{"n_layer": 13, "d_model": 256, "n_experts": 32, "experts_per_token": 1, "d_expert": 480, "d_shared_expert": 0, "activation": "squared_relu", "moe_layers": [0, 1, 2, 3, 4, 5, 6, 7, 8, 9, 10, 11, 12], "router_score": "softmax", "normalize_top_k": false, "routed_scale": 1.0, "balance_loss": 0.014, "balance_bias": false, "router_z_loss": 0.001, "init_std_router": 0.00849, "lr_router": 0.000772, "n_head": 2, "n_kv_head": 2, "head_dim": 128, "vocab_size": 16384, "norm": "layernorm", "norm_place": "pre", "norm_eps": 1e-05, "positions": "rope", "rope_base": 10000.0, "rope_fraction": 0.5, "qk_norm": false, "attn_scale": 0.0884, "tie_embeddings": false, "parallel_block": false, "init": "trunc", "init_std_qkv": 0.0268, "init_std_o": 0.0, "init_std_up": 0.0268, "init_std_down": 0.0, "optimizer": "muon", "lr": 0.00448, "lr_mult_down": 0.7, "beta1": 0.9, "lr_head": 0.00438, "grad_clip": 2.0, "warmup_steps": 200, "schedule": "cos", "final_lr_fraction": 0.0, "batch_tokens": [65536, 131072, 262144], "seq_len": 512, "doc_mask": true, "train_tokens": 1547000000, "steps": 10600, "dataset": "wikipedia_en"}
Below are experts of layer 9 (counted from 0) of a mixture-of-experts language model. Rows are named router (the router's row for the expert), down (a neuron's output weights, with its number) and show model dimensions 128-255. Each number is 50 + 12 x the weight over its row's rms, rounded and kept within 0 to 99.
After each expert's rows: a language model's description of what the expert responds to; "comes before" lists some tokens at least twice as common just after its tokens as in all text. This comes from a sample of Wikipedia text that the model never trained on. Tokens count by the router's weight.

# expert 8
router:56 61 43 35 33 67 62 37 55 56 36 42 28 68 38 50 60 44 25 41 63 50 69 48 56 49 32 67 25 61 43 37 38 43 40 68 34 55 65 38 53 44 29 36 47 67 32 74 48 40 44 40 47 59 63 70 40 48 55 64 32 46 28 31 56 51 35 68 54 36 53 52 48 62 33 46 44 47 68 47 39 64 65 46 47 33 62 56 44 41 45 60 49 47 48 35 53 50 60 55 48 63 54 69 38 44 35 57 65 43 51 56 44 60 57 62 56 49 61 40 43 47 56 48 56 52 63 62
down2:31 56 49 54 51 75 35 35 70 35 28 34 71 34 56 38 49 39 62 46 46 52 64 46 75 62 52 57 66 51 55 57 62 37 36 31 45 38 51 36 45 41 42 56 29 43 68 45 56 57 68 48 59 57 49 79 44 56 55 58 55 41 55 21 41 46 32 59 49 33 40 57 42 59 73 46 26 45 59 41 65 39 59 47 70 55 62 41 41 64 60 48 25 47 45 50 58 48 48 49 52 49 49 58 44 52 41 42 60 22 51 55 51 53 28 34 45 50 50 62 49 68 62 44 46 42 41 25
down3:40 55 39 38 84 59 62 39 25 48 50 61 51 44 61 51 47 30 48 59 65 48 46 64 29 54 62 24 51 57 31 42 36 61 49 40 74 77 59 39 34 59 61 46 48 44 32 54 45 42 28 32 35 49 24 31 61 52 42 51 56 64 56 54 44 49 59 54 48 51 50 45 60 58 41 69 61 63 73 33 60 47 79 54 63 36 73 52 52 59 50 64 51 39 34 56 56 43 52 68 31 51 47 50 28 41 37 50 29 42 35 65 54 64 55 48 62 47 51 69 23 27 67 31 57 63 58 42
down4:46 69 34 70 52 47 43 48 57 59 46 67 61 34 45 62 64 52 35 54 54 46 44 43 48 46 50 51 25 47 52 29 24 45 32 50 71 38 38 44 36 54 24 43 58 52 33 67 38 57 62 58 46 68 61 37 68 48 52 42 64 52 42 63 47 37 38 40 39 61 54 57 37 53 62 28 37 60 56 61 44 69 61 65 59 50 38 44 53 49 49 48 20 53 55 54 50 67 39 65 39 60 54 73 57 53 74 69 49 47 41 54 26 54 47 34 59 56 64 42 62 35 60 49 44 35 35 57
down5:75 51 34 62 50 35 45 54 58 71 52 35 64 39 62 64 71 64 49 42 60 62 33 61 29 52 46 33 41 45 25 45 47 61 35 40 65 48 45 25 40 43 50 49 45 45 48 53 74 71 64 28 54 56 56 40 42 55 41 69 29 44 61 53 60 53 30 33 59 62 62 41 57 67 50 63 62 52 46 54 37 47 39 50 48 30 56 57 52 48 37 22 46 46 61 64 41 46 28 54 47 59 40 32 45 54 60 48 55 28 32 41 32 57 67 51 44 39 53 56 56 54 42 48 30 71 56 29
down6:48 63 47 47 74 58 56 43 33 58 42 43 58 46 68 29 04 55 63 41 45 70 42 42 64 42 29 35 61 54 49 40 48 58 49 46 76 24 44 46 31 47 41 51 26 31 65 50 46 61 60 36 42 56 43 65 35 39 51 48 54 55 54 53 40 72 23 59 68 45 43 49 44 45 50 63 57 37 48 38 53 48 64 57 65 44 37 48 48 46 32 37 32 62 69 65 39 70 63 31 63 36 47 66 43 60 49 48 52 54 84 62 50 50 47 60 66 42 30 67 73 40 40 46 40 64 60 51
down7:50 58 56 80 52 28 39 37 36 56 59 74 45 40 42 43 44 40 51 48 40 58 43 61 47 62 52 38 47 55 56 44 64 38 69 39 41 50 52 30 40 37 56 50 65 58 50 62 56 44 58 55 58 58 39 00 46 47 21 49 57 75 28 58 49 65 38 43 52 58 44 25 53 39 69 51 40 37 57 70 52 50 67 58 65 40 30 44 49 47 29 54 53 37 63 35 53 66 45 30 62 26 40 52 51 52 34 65 29 55 77 49 54 59 45 60 48 43 52 56 65 55 44 46 43 40 52 57
Description: Sentence-ending periods
comes before: "\n", " The", " He", " In", " It", " This"

# expert 25
router:72 57 45 46 38 78 58 54 57 54 25 39 62 52 55 48 67 49 35 35 67 32 57 55 61 49 50 60 38 56 24 57 44 67 58 56 53 47 60 35 54 57 42 33 32 61 38 62 58 46 39 56 50 38 53 61 57 30 54 78 54 39 27 36 32 53 32 55 56 30 52 68 52 53 33 49 70 68 58 66 55 70 60 59 45 38 61 59 61 40 52 54 61 46 42 43 52 34 46 46 41 64 69 54 47 33 38 41 51 54 70 83 51 36 34 56 42 34 51 43 64 32 51 52 50 53 59 42
down2:43 37 68 41 28 38 63 74 38 53 60 58 40 60 54 41 49 52 38 53 47 54 39 25 39 50 39 54 44 72 36 27 48 45 61 41 66 52 14 44 51 42 31 50 51 46 58 53 41 53 59 40 46 32 49 68 57 42 36 40 70 57 41 39 31 56 50 71 34 43 45 59 44 28 32 64 43 56 56 31 43 50 63 44 21 40 37 53 51 59 62 29 44 54 37 47 41 45 50 46 44 60 49 62 53 60 78 45 71 46 50 69 46 33 54 57 47 55 37 67 54 65 54 44 64 47 43 19
down3:50 69 55 40 36 39 34 65 65 54 39 44 41 39 38 40 70 45 47 36 50 57 63 43 46 62 67 63 53 57 40 60 45 63 57 54 34 41 66 52 44 62 22 50 48 30 72 53 46 44 61 46 62 57 47 46 39 43 60 52 53 50 56 45 38 46 35 44 39 57 59 08 36 40 42 43 47 44 69 46 52 51 73 56 50 36 51 54 59 66 41 63 44 49 51 42 47 42 41 43 65 73 68 59 66 47 74 45 57 68 75 63 56 75 58 54 45 33 46 51 51 41 41 65 67 48 43 51
down4:44 54 52 45 39 54 52 36 40 61 70 34 40 58 44 59 28 66 51 60 56 59 43 55 57 59 36 55 52 61 43 54 52 68 59 40 55 34 52 64 50 40 65 48 41 65 61 60 46 56 55 51 66 58 42 47 39 65 56 70 66 37 62 31 46 47 62 40 49 78 44 52 62 45 39 60 40 50 41 25 53 43 69 48 38 51 47 44 37 73 47 53 46 36 48 19 50 61 64 29 52 50 23 44 62 53 25 42 30 33 54 43 63 54 40 55 63 62 46 37 58 56 27 71 47 49 57 50
down5:63 41 35 65 51 59 54 50 39 60 71 67 45 57 50 66 35 61 57 36 56 59 49 65 40 47 63 51 37 60 55 52 63 31 64 54 47 45 51 41 63 63 50 75 46 48 81 51 43 78 41 55 47 48 45 17 60 33 42 33 64 64 48 50 59 76 55 50 38 46 58 55 59 39 52 62 52 51 57 44 49 18 42 42 55 69 50 63 41 38 38 34 32 53 53 65 65 61 51 46 60 60 51 39 24 33 28 52 48 54 45 90 67 26 29 61 56 53 47 51 59 43 59 64 46 63 46 50
down6:56 43 70 43 50 49 60 48 46 48 42 54 49 48 48 49 50 51 41 49 55 60 56 52 56 55 56 34 49 59 60 45 52 55 67 45 54 20 37 47 40 39 48 45 23 46 40 61 51 55 38 37 42 43 26 51 70 45 43 35 58 34 65 54 47 55 55 12 67 46 88 52 64 69 56 49 54 44 56 50 31 63 56 53 49 48 34 72 78 64 54 40 48 31 58 73 45 49 41 33 44 72 46 55 21 67 67 60 69 55 56 55 57 54 62 54 69 48 52 51 58 33 41 64 56 53 60 48
down7:51 26 60 54 48 53 38 58 48 51 44 54 47 50 50 47 41 62 26 63 58 58 40 51 46 39 45 60 40 43 56 54 20 34 41 49 49 43 40 39 61 44 55 41 42 52 64 41 46 94 33 49 36 54 64 46 54 60 56 38 31 47 59 37 68 63 57 40 50 50 45 56 40 55 32 53 44 39 43 54 39 35 37 27 57 49 44 41 54 49 49 38 59 48 23 54 55 57 49 33 62 48 50 37 76 53 46 50 56 47 48 54 53 66 65 40 76 61 49 64 56 36 65 59 46 67 55 24
Description: Place and taxon nouns
comes before: " of", "s,", ".", "s.", " in", " and"

# expert 23
router:64 67 30 34 33 62 48 40 63 71 35 26 53 62 62 65 55 58 54 33 63 55 66 74 62 42 36 66 27 41 39 46 30 45 56 50 51 70 53 33 49 57 25 36 40 57 33 49 41 33 41 48 43 44 65 45 28 37 41 63 36 63 33 35 72 34 37 73 45 38 41 56 61 56 32 39 59 46 63 36 35 59 66 48 64 34 62 64 36 48 46 60 28 63 54 34 45 64 52 33 38 54 55 74 43 52 35 44 47 46 43 63 53 42 58 59 52 46 55 55 42 55 47 53 37 28 66 75
down2:53 73 41 59 46 23 45 59 52 44 47 40 59 53 50 49 52 62 46 72 74 55 48 41 31 62 27 72 51 43 37 56 59 54 49 55 60 36 37 67 42 68 53 50 39 58 51 30 67 49 38 23 38 35 63 48 50 56 52 69 28 55 44 43 39 47 66 51 45 41 62 38 61 64 71 23 69 73 40 32 41 62 51 54 34 33 45 65 76 49 54 24 52 43 52 72 58 40 35 53 42 52 43 56 50 56 54 66 25 44 35 68 43 53 33 30 44 38 49 76 48 63 57 30 50 49 67 71
down3:28 41 57 53 45 41 64 60 53 69 32 35 49 19 42 50 50 37 55 58 55 39 53 67 48 32 33 56 63 48 58 41 51 40 57 74 35 61 50 59 28 41 47 64 58 32 65 73 60 53 62 46 36 64 45 61 41 69 30 39 42 41 51 48 54 56 33 45 49 45 54 48 48 29 44 29 75 43 51 43 42 60 43 38 45 58 64 36 64 54 48 20 41 78 73 57 52 49 42 47 72 41 51 42 54 50 84 41 56 57 77 57 53 62 48 54 41 52 27 57 39 46 53 60 23 36 45 64
down4:68 62 66 48 50 38 56 46 56 62 71 61 56 55 45 62 42 48 55 42 52 51 38 30 41 65 47 38 50 44 52 46 52 47 56 53 62 54 34 42 34 80 52 51 47 56 49 60 44 56 41 69 57 34 48 56 52 61 60 35 53 37 56 53 38 49 52 51 61 59 41 47 45 17 66 52 39 49 36 33 43 48 50 38 57 53 44 58 37 35 45 42 42 72 59 42 51 55 60 54 53 50 68 41 41 25 39 38 55 43 46 59 21 49 41 73 56 32 69 31 48 43 76 54 50 38 43 38
down5:56 80 60 36 67 40 69 65 65 45 48 41 60 48 50 48 41 61 41 50 67 59 42 54 29 61 66 62 70 39 52 39 63 34 32 29 43 46 50 61 53 36 48 43 48 38 31 46 45 54 59 68 48 48 50 32 23 70 65 61 48 51 65 61 63 55 55 45 60 76 64 71 44 48 40 35 58 52 60 38 54 47 57 39 66 48 60 53 40 31 66 65 34 40 60 67 45 48 44 57 24 41 54 44 58 58 39 28 41 36 62 38 46 44 47 59 50 45 36 48 32 59 32 33 57 53 53 40
down6:48 48 42 59 79 60 42 52 41 65 58 60 50 50 73 58 43 35 61 60 48 51 67 39 43 47 53 68 40 63 40 46 46 59 56 45 54 45 61 51 52 51 62 25 67 48 79 55 56 74 41 36 53 32 33 61 30 37 45 37 70 37 56 30 46 63 34 47 52 43 78 57 53 42 53 49 29 33 62 49 41 29 54 48 23 49 36 38 48 39 44 65 36 34 54 44 51 43 53 42 52 49 54 55 38 31 80 40 77 34 45 52 54 62 37 42 53 70 54 51 34 60 61 53 55 33 68 54
down7:52 54 62 59 55 60 45 68 49 17 52 57 50 51 36 38 67 31 67 52 39 55 54 39 59 60 37 74 23 57 28 35 54 74 63 19 48 53 53 46 39 50 42 53 57 60 31 54 47 46 42 34 66 52 34 69 63 48 32 46 39 25 45 31 52 61 54 47 57 63 31 57 51 47 73 38 64 71 38 64 40 54 61 54 54 51 51 52 58 56 61 47 33 49 62 27 65 44 52 68 63 57 43 17 27 61 68 50 23 54 54 18 42 53 51 61 74 61 67 47 49 13 61 64 54 64 25 68
Description: Prepositions before dates
comes before: " the", " a", " January", " September", " August", " October"

# expert 16
router:65 67 36 43 42 56 62 53 62 64 25 45 44 51 53 52 54 60 45 26 69 40 70 46 62 54 28 60 32 40 41 56 21 50 63 44 44 55 54 36 61 53 35 26 41 52 30 49 29 42 40 49 42 45 55 46 50 49 49 91 42 45 50 26 62 44 37 53 51 40 57 75 62 42 36 41 64 56 57 66 37 63 63 57 62 38 60 59 40 53 41 43 59 53 46 23 51 39 53 45 52 59 64 74 62 18 28 45 36 59 52 57 61 40 26 75 46 50 56 70 49 32 40 55 55 39 54 47
down2:64 29 32 46 74 60 57 53 68 59 42 38 36 69 46 26 72 70 40 62 40 34 37 54 60 41 52 63 46 58 42 59 59 59 32 57 63 55 67 59 60 47 34 57 54 50 56 47 33 57 54 32 46 64 56 46 47 72 48 61 63 62 20 35 40 48 40 52 51 31 47 61 44 44 31 58 63 55 59 70 50 48 44 53 63 47 37 48 54 42 46 39 43 37 54 64 60 43 41 40 68 67 61 52 49 55 40 19 33 41 34 54 61 44 67 39 72 44 53 58 75 71 53 61 55 63 45 45
down3:77 56 54 79 51 45 54 83 23 45 82 36 53 40 44 52 41 73 50 46 36 70 63 42 43 60 48 69 53 48 59 40 47 55 40 65 37 46 47 42 57 42 51 61 66 42 17 46 84 44 38 45 60 35 43 61 59 41 42 55 29 50 64 40 48 58 63 35 37 44 34 48 43 39 53 54 76 42 50 35 52 63 58 51 46 48 50 48 39 57 46 23 28 66 46 52 47 80 47 78 47 41 33 45 40 62 39 51 35 41 48 27 53 65 51 47 45 48 51 49 36 34 53 35 60 54 49 30
down4:55 43 55 42 53 53 50 54 44 54 61 41 47 43 44 41 45 60 22 29 18 23 51 45 64 40 50 18 42 63 43 78 41 82 56 57 32 47 63 52 63 63 54 53 66 60 53 27 43 43 47 61 51 45 52 57 33 54 23 52 40 70 75 55 71 43 35 57 48 42 33 45 52 66 36 50 39 48 65 36 48 54 26 62 42 47 47 29 62 53 55 37 37 52 32 51 28 47 66 35 62 47 54 65 39 65 51 62 54 80 61 48 61 47 41 49 35 62 47 37 58 57 38 44 40 51 42 82
down5:49 51 64 49 58 59 42 57 49 52 30 44 53 34 15 30 29 46 52 53 55 67 32 51 44 56 69 64 42 59 57 34 52 37 67 60 48 39 58 59 39 45 52 39 55 62 59 58 34 66 46 46 78 48 65 51 50 37 11 48 51 47 59 41 53 31 40 72 45 68 40 40 49 44 49 50 55 47 32 45 47 56 58 57 60 53 39 38 55 46 44 59 57 46 52 36 30 50 59 43 50 28 63 47 59 51 45 30 49 49 54 40 62 61 48 49 63 45 44 38 45 57 83 52 69 75 58 41
down6:49 71 29 65 62 62 32 76 60 49 59 40 38 57 41 76 74 59 70 42 48 76 47 48 48 52 40 48 55 53 44 77 29 63 76 50 22 59 42 52 44 47 59 47 57 40 66 48 43 57 53 55 36 42 73 47 63 56 48 49 52 29 48 43 51 60 26 30 23 54 63 45 59 55 60 49 45 40 37 56 62 58 55 51 46 50 54 43 43 36 43 41 42 46 60 72 50 47 66 38 61 51 37 41 57 31 64 53 62 46 45 45 44 55 32 46 54 48 44 49 72 66 58 72 52 62 44 61
down7:39 47 41 53 35 60 57 61 56 48 35 38 37 28 51 43 42 56 36 41 48 41 61 55 63 39 67 34 25 57 63 33 50 40 54 79 50 65 58 60 59 50 40 51 35 29 25 66 46 56 48 45 65 62 43 50 59 63 69 49 43 53 45 27 59 33 63 33 47 51 60 57 51 52 57 43 40 59 58 42 42 64 58 25 66 34 38 48 41 59 53 58 77 66 44 56 53 66 49 69 39 32 51 37 31 45 64 52 24 66 54 42 52 39 32 54 37 57 60 42 60 56 51 67 55 48 63 53
Description: Main verbs and participles
comes before: " to", " in", " by", " the", " a", " on"

# expert 27
router:61 64 36 51 37 64 54 53 61 49 36 53 61 67 44 74 66 55 52 32 62 44 56 50 57 36 36 66 39 33 38 33 36 44 60 39 42 59 57 39 37 68 43 42 41 50 35 65 39 38 49 43 58 45 62 28 41 28 64 62 37 49 34 38 67 43 33 61 49 39 39 65 59 71 37 50 65 59 64 56 30 59 66 39 54 41 61 58 48 34 53 28 67 67 52 31 69 46 43 33 46 52 61 62 35 51 35 56 66 65 48 64 58 27 46 68 38 52 60 48 38 37 38 52 46 32 68 62
down2:55 57 48 41 59 47 60 50 31 42 82 48 44 92 81 49 42 52 35 58 68 43 56 43 36 58 52 25 53 47 41 63 54 47 65 53 66 46 44 50 59 61 62 45 53 41 56 32 53 40 33 46 74 47 54 58 38 57 35 38 49 64 52 38 52 45 46 32 40 67 22 57 49 37 45 62 37 38 56 51 17 48 39 43 44 44 53 50 75 27 68 69 56 55 60 47 65 44 64 55 64 34 62 52 59 30 44 53 31 42 61 72 50 51 55 28 58 51 41 26 44 41 62 58 45 72 46 47
down3:55 48 49 53 61 56 35 32 60 59 55 73 56 64 31 52 54 45 75 49 49 28 35 38 49 65 38 56 41 65 34 46 55 39 42 62 35 41 69 53 44 62 44 44 42 44 60 59 36 47 59 48 49 62 64 64 42 61 55 43 55 60 61 47 51 47 52 33 38 63 57 29 40 50 66 28 45 30 52 59 55 55 51 67 26 43 47 65 65 45 42 41 38 49 65 57 33 49 60 42 52 47 44 36 57 56 38 47 57 56 17 62 53 54 79 40 62 42 42 62 58 40 52 38 32 33 62 48
down4:34 74 30 65 46 54 54 58 63 62 29 40 52 52 65 41 65 43 59 43 48 39 67 24 56 44 47 45 36 48 39 67 44 49 40 46 39 50 59 59 43 42 72 60 48 61 53 58 56 69 57 22 58 45 52 56 44 55 60 61 42 42 50 50 71 55 43 62 62 41 59 47 36 42 42 36 59 44 65 64 42 50 51 69 58 48 50 68 54 62 58 61 65 44 43 62 47 61 46 56 35 66 36 40 38 66 68 45 39 37 55 27 50 35 51 61 35 57 48 33 44 43 49 50 39 44 32 56
down5:69 61 44 61 50 57 51 50 53 36 36 40 47 47 49 67 64 31 61 35 56 52 59 59 51 33 33 63 64 54 62 51 50 33 38 47 56 39 70 38 61 47 48 57 64 53 51 53 46 64 74 43 18 32 36 62 42 60 49 57 57 38 37 56 32 43 40 57 55 43 61 42 41 35 40 63 46 31 53 31 63 57 48 52 76 60 55 66 68 47 60 44 50 57 69 55 44 51 42 67 45 50 58 44 54 52 41 58 32 38 50 42 48 48 64 52 48 35 45 20 53 57 50 51 38 69 47 64
down6:34 62 60 61 44 43 70 50 56 59 81 60 31 61 42 47 38 59 50 59 55 68 59 24 48 40 39 50 29 68 51 34 41 56 40 34 63 72 62 38 58 71 45 54 55 37 55 67 39 24 51 61 56 64 43 61 61 72 34 51 56 31 54 38 34 27 67 57 31 48 44 40 55 62 46 41 61 42 55 46 38 42 45 47 52 59 56 49 46 41 59 45 55 54 52 72 51 40 64 50 71 28 61 59 45 28 46 53 31 78 65 84 57 45 53 58 83 32 30 64 40 37 49 34 48 64 48 44
down7:57 50 41 49 65 67 34 47 51 57 51 55 46 50 56 37 63 43 50 66 55 40 31 43 38 58 52 48 41 51 36 53 71 68 57 54 36 50 47 43 65 55 42 33 73 59 56 51 52 64 49 52 71 55 22 44 48 38 62 34 45 44 41 38 56 42 38 43 42 73 65 38 31 63 51 50 43 39 35 68 42 47 56 49 60 52 67 47 48 54 39 36 60 35 31 45 61 62 49 47 71 28 66 36 64 41 65 58 66 43 55 52 60 72 60 36 56 34 66 49 47 87 41 50 63 41 45 51
Description: Locative prepositions
comes before: " the", " a", " his", " -", " least", " this"

# expert 13
router:65 60 38 41 27 54 48 44 47 51 35 57 48 60 53 60 63 43 30 36 66 55 64 49 66 58 46 68 41 55 44 27 30 55 50 83 34 53 69 39 35 66 38 34 39 39 40 55 32 34 40 52 49 57 60 44 32 44 52 59 46 43 35 53 64 28 37 52 46 38 38 66 46 61 38 57 47 56 67 38 41 64 62 60 57 38 66 57 53 25 40 66 27 38 36 38 61 79 65 30 30 57 50 52 56 49 35 35 41 39 61 61 28 45 62 55 44 44 53 27 41 66 59 31 48 42 64 71
down2:38 42 46 56 63 40 32 17 65 70 69 54 37 66 40 68 60 42 46 36 35 31 50 58 49 66 53 51 28 29 71 45 50 44 52 55 57 47 47 53 59 57 41 47 54 46 71 65 50 48 60 55 61 53 62 43 44 47 30 66 24 59 43 48 35 51 50 36 54 70 57 61 54 48 61 53 54 26 61 40 51 59 38 51 48 63 33 58 51 44 34 69 50 53 42 53 32 50 61 35 57 58 37 74 41 56 39 41 75 46 55 49 73 44 32 40 44 60 37 64 51 35 71 77 36 41 55 41
down3:50 45 60 27 48 43 38 40 41 63 58 15 27 45 38 73 42 60 41 67 57 29 44 53 70 43 36 74 36 54 30 57 62 72 44 51 36 46 39 63 58 67 69 58 69 47 63 60 63 48 52 56 44 47 51 44 42 53 64 44 53 61 52 32 54 35 65 49 54 55 75 52 59 22 56 54 61 38 37 53 47 39 41 54 34 55 61 43 59 37 34 50 28 47 56 35 47 61 42 58 49 56 60 57 54 52 56 54 33 49 46 57 57 56 55 55 75 75 45 32 44 40 22 60 40 55 57 53
down4:47 49 59 60 17 37 46 34 59 35 58 26 44 55 66 54 40 45 59 44 37 51 40 30 52 72 52 60 48 69 64 36 43 39 45 36 46 58 73 48 44 33 43 61 51 58 54 59 26 40 51 48 44 41 51 51 64 53 60 34 28 53 38 46 70 34 60 41 74 48 69 44 65 38 52 15 56 81 39 40 47 48 53 57 38 33 43 47 61 39 57 52 50 54 53 46 31 47 43 33 51 65 56 51 51 61 75 48 46 49 54 51 45 61 67 68 62 50 74 56 39 36 20 31 65 52 33 75
down5:46 52 35 47 52 64 56 48 40 70 52 56 63 47 46 86 60 48 39 41 39 53 47 45 48 39 47 50 47 46 41 55 60 77 59 44 41 39 41 58 62 40 48 37 53 56 36 53 49 42 81 48 40 84 49 65 53 57 49 42 50 52 40 46 45 44 41 45 59 49 50 60 62 32 36 51 49 61 46 45 47 59 47 51 49 58 54 32 72 67 60 38 46 51 60 58 65 44 44 26 48 49 51 47 46 48 38 69 35 44 65 51 55 40 62 56 45 54 55 59 33 53 47 54 50 35 46 53
down6:48 19 31 35 62 57 54 56 50 41 62 53 68 59 55 32 46 39 53 41 29 27 68 49 40 50 55 55 48 33 51 56 55 54 54 49 34 45 62 49 64 48 72 55 29 59 55 46 50 55 72 40 48 51 67 40 67 49 60 62 57 38 24 50 49 34 35 46 63 32 49 60 47 42 24 55 41 57 40 45 41 55 36 71 45 56 73 43 27 54 53 69 47 56 43 50 58 38 39 70 43 61 60 46 45 44 39 53 44 59 48 69 77 61 42 41 53 62 32 63 25 69 48 72 50 40 38 40
down7:53 64 33 47 73 74 54 47 72 38 35 64 38 55 55 77 44 54 25 43 53 53 46 40 67 54 33 48 64 46 45 67 53 41 61 65 56 66 60 51 65 70 50 66 39 56 48 64 50 61 37 42 59 42 45 42 57 40 40 59 65 35 67 48 19 55 45 16 47 47 43 47 34 46 60 69 58 49 38 59 46 46 41 45 53 59 41 55 57 24 42 38 24 30 56 45 63 40 59 59 40 54 37 33 39 44 36 64 21 51 63 52 64 68 35 64 35 59 46 58 67 37 43 25 63 69 34 45
Description: Non-Latin script and table blanks
comes before: " |", "о", " States", "а", "or", "°N"

# expert 14
router:76 67 39 53 40 75 61 44 58 56 39 41 43 65 35 61 56 49 61 36 58 55 61 57 64 51 49 64 40 33 37 35 34 29 72 46 42 64 65 28 58 55 41 40 45 59 50 56 46 42 37 61 54 45 73 64 58 33 50 75 44 30 39 42 39 55 36 64 45 43 50 59 61 62 26 25 37 58 66 66 48 49 56 63 45 37 50 59 46 34 34 66 55 55 47 32 61 46 62 55 50 46 56 63 58 45 37 56 54 43 47 65 40 42 37 57 53 35 53 36 63 34 50 56 51 60 54 49
down2:31 52 51 57 74 66 33 50 62 53 35 46 52 41 65 39 50 52 52 46 48 30 51 43 29 51 33 54 26 47 84 54 42 60 39 62 61 49 46 38 35 36 52 78 29 46 59 46 56 48 40 44 49 42 66 41 36 46 56 56 51 57 66 29 61 43 45 69 48 54 58 39 52 58 48 71 55 43 60 42 45 56 58 59 35 39 47 59 45 52 40 54 63 34 33 45 75 59 47 60 38 44 34 53 47 68 21 41 39 42 36 71 54 76 45 41 52 50 66 78 56 64 48 36 33 68 43 71
down3:50 47 62 50 29 43 38 35 66 61 28 48 37 51 46 49 34 48 65 58 42 48 37 32 51 56 55 64 45 55 61 62 63 31 31 42 47 47 56 58 59 46 49 75 62 43 60 46 47 51 54 44 46 64 47 45 50 48 52 43 67 38 45 43 53 63 60 57 50 31 69 69 36 56 32 48 27 52 44 47 40 39 66 43 39 62 43 73 33 49 40 43 50 35 60 35 44 53 48 46 53 57 60 70 48 45 72 24 41 51 52 47 70 30 78 29 46 48 82 54 68 50 46 37 33 47 64 54
down4:43 56 46 47 53 50 49 27 27 55 51 69 39 37 49 29 59 39 59 39 63 08 47 39 46 72 49 41 48 63 59 44 42 45 37 37 66 52 64 72 57 35 51 32 40 43 43 60 70 68 49 50 52 68 51 39 62 57 35 41 66 47 45 36 53 48 67 54 47 44 50 49 27 41 53 65 41 48 44 31 58 54 27 69 45 62 49 68 53 52 40 68 54 48 35 50 40 47 58 45 40 36 51 65 56 46 38 54 67 47 57 44 74 39 70 68 48 40 40 48 59 37 44 51 34 44 49 32
down5:70 59 41 51 50 32 55 52 63 48 53 75 58 35 41 65 55 51 60 55 68 41 42 43 60 37 51 51 60 59 42 38 52 51 70 45 66 51 53 60 40 28 60 60 48 57 35 64 57 45 53 44 22 45 26 42 30 49 42 54 76 62 38 76 15 32 49 42 44 66 59 50 40 51 48 43 54 68 39 49 53 30 55 63 57 58 67 41 34 26 42 71 60 50 70 54 56 47 52 50 56 60 48 46 38 41 28 41 51 54 41 54 68 58 33 49 42 44 50 45 57 23 62 48 47 45 44 52
down6:64 64 72 57 37 65 58 50 43 58 46 55 45 58 49 49 58 64 65 53 58 40 55 46 55 26 49 52 37 51 55 38 31 51 30 55 46 59 54 53 52 47 56 45 48 55 60 60 26 44 56 38 55 43 55 53 52 36 46 42 46 54 44 78 37 67 56 45 40 42 26 36 33 51 41 44 23 43 34 53 60 60 32 47 55 71 26 42 42 56 50 68 53 44 48 62 68 32 49 55 55 59 49 46 54 41 69 57 47 47 50 66 61 53 46 45 53 55 51 49 47 64 44 45 49 44 73 41
down7:36 56 42 58 54 36 61 45 53 53 62 67 69 72 44 47 49 52 66 45 34 37 61 60 33 54 45 36 57 51 28 40 55 39 39 45 66 59 48 53 42 68 56 52 61 44 44 55 55 50 77 65 45 51 37 64 46 52 58 54 67 33 40 52 39 55 46 54 52 45 41 53 41 61 62 45 46 62 39 56 68 54 65 75 45 54 56 49 57 58 37 58 25 39 48 63 56 33 51 28 61 41 67 68 62 43 77 41 26 52 52 44 59 55 54 64 51 44 47 29 72 57 60 47 41 57 26 64
Description: Degree words and adverbs
comes before: " of", " to", " than", " in", " for", " that"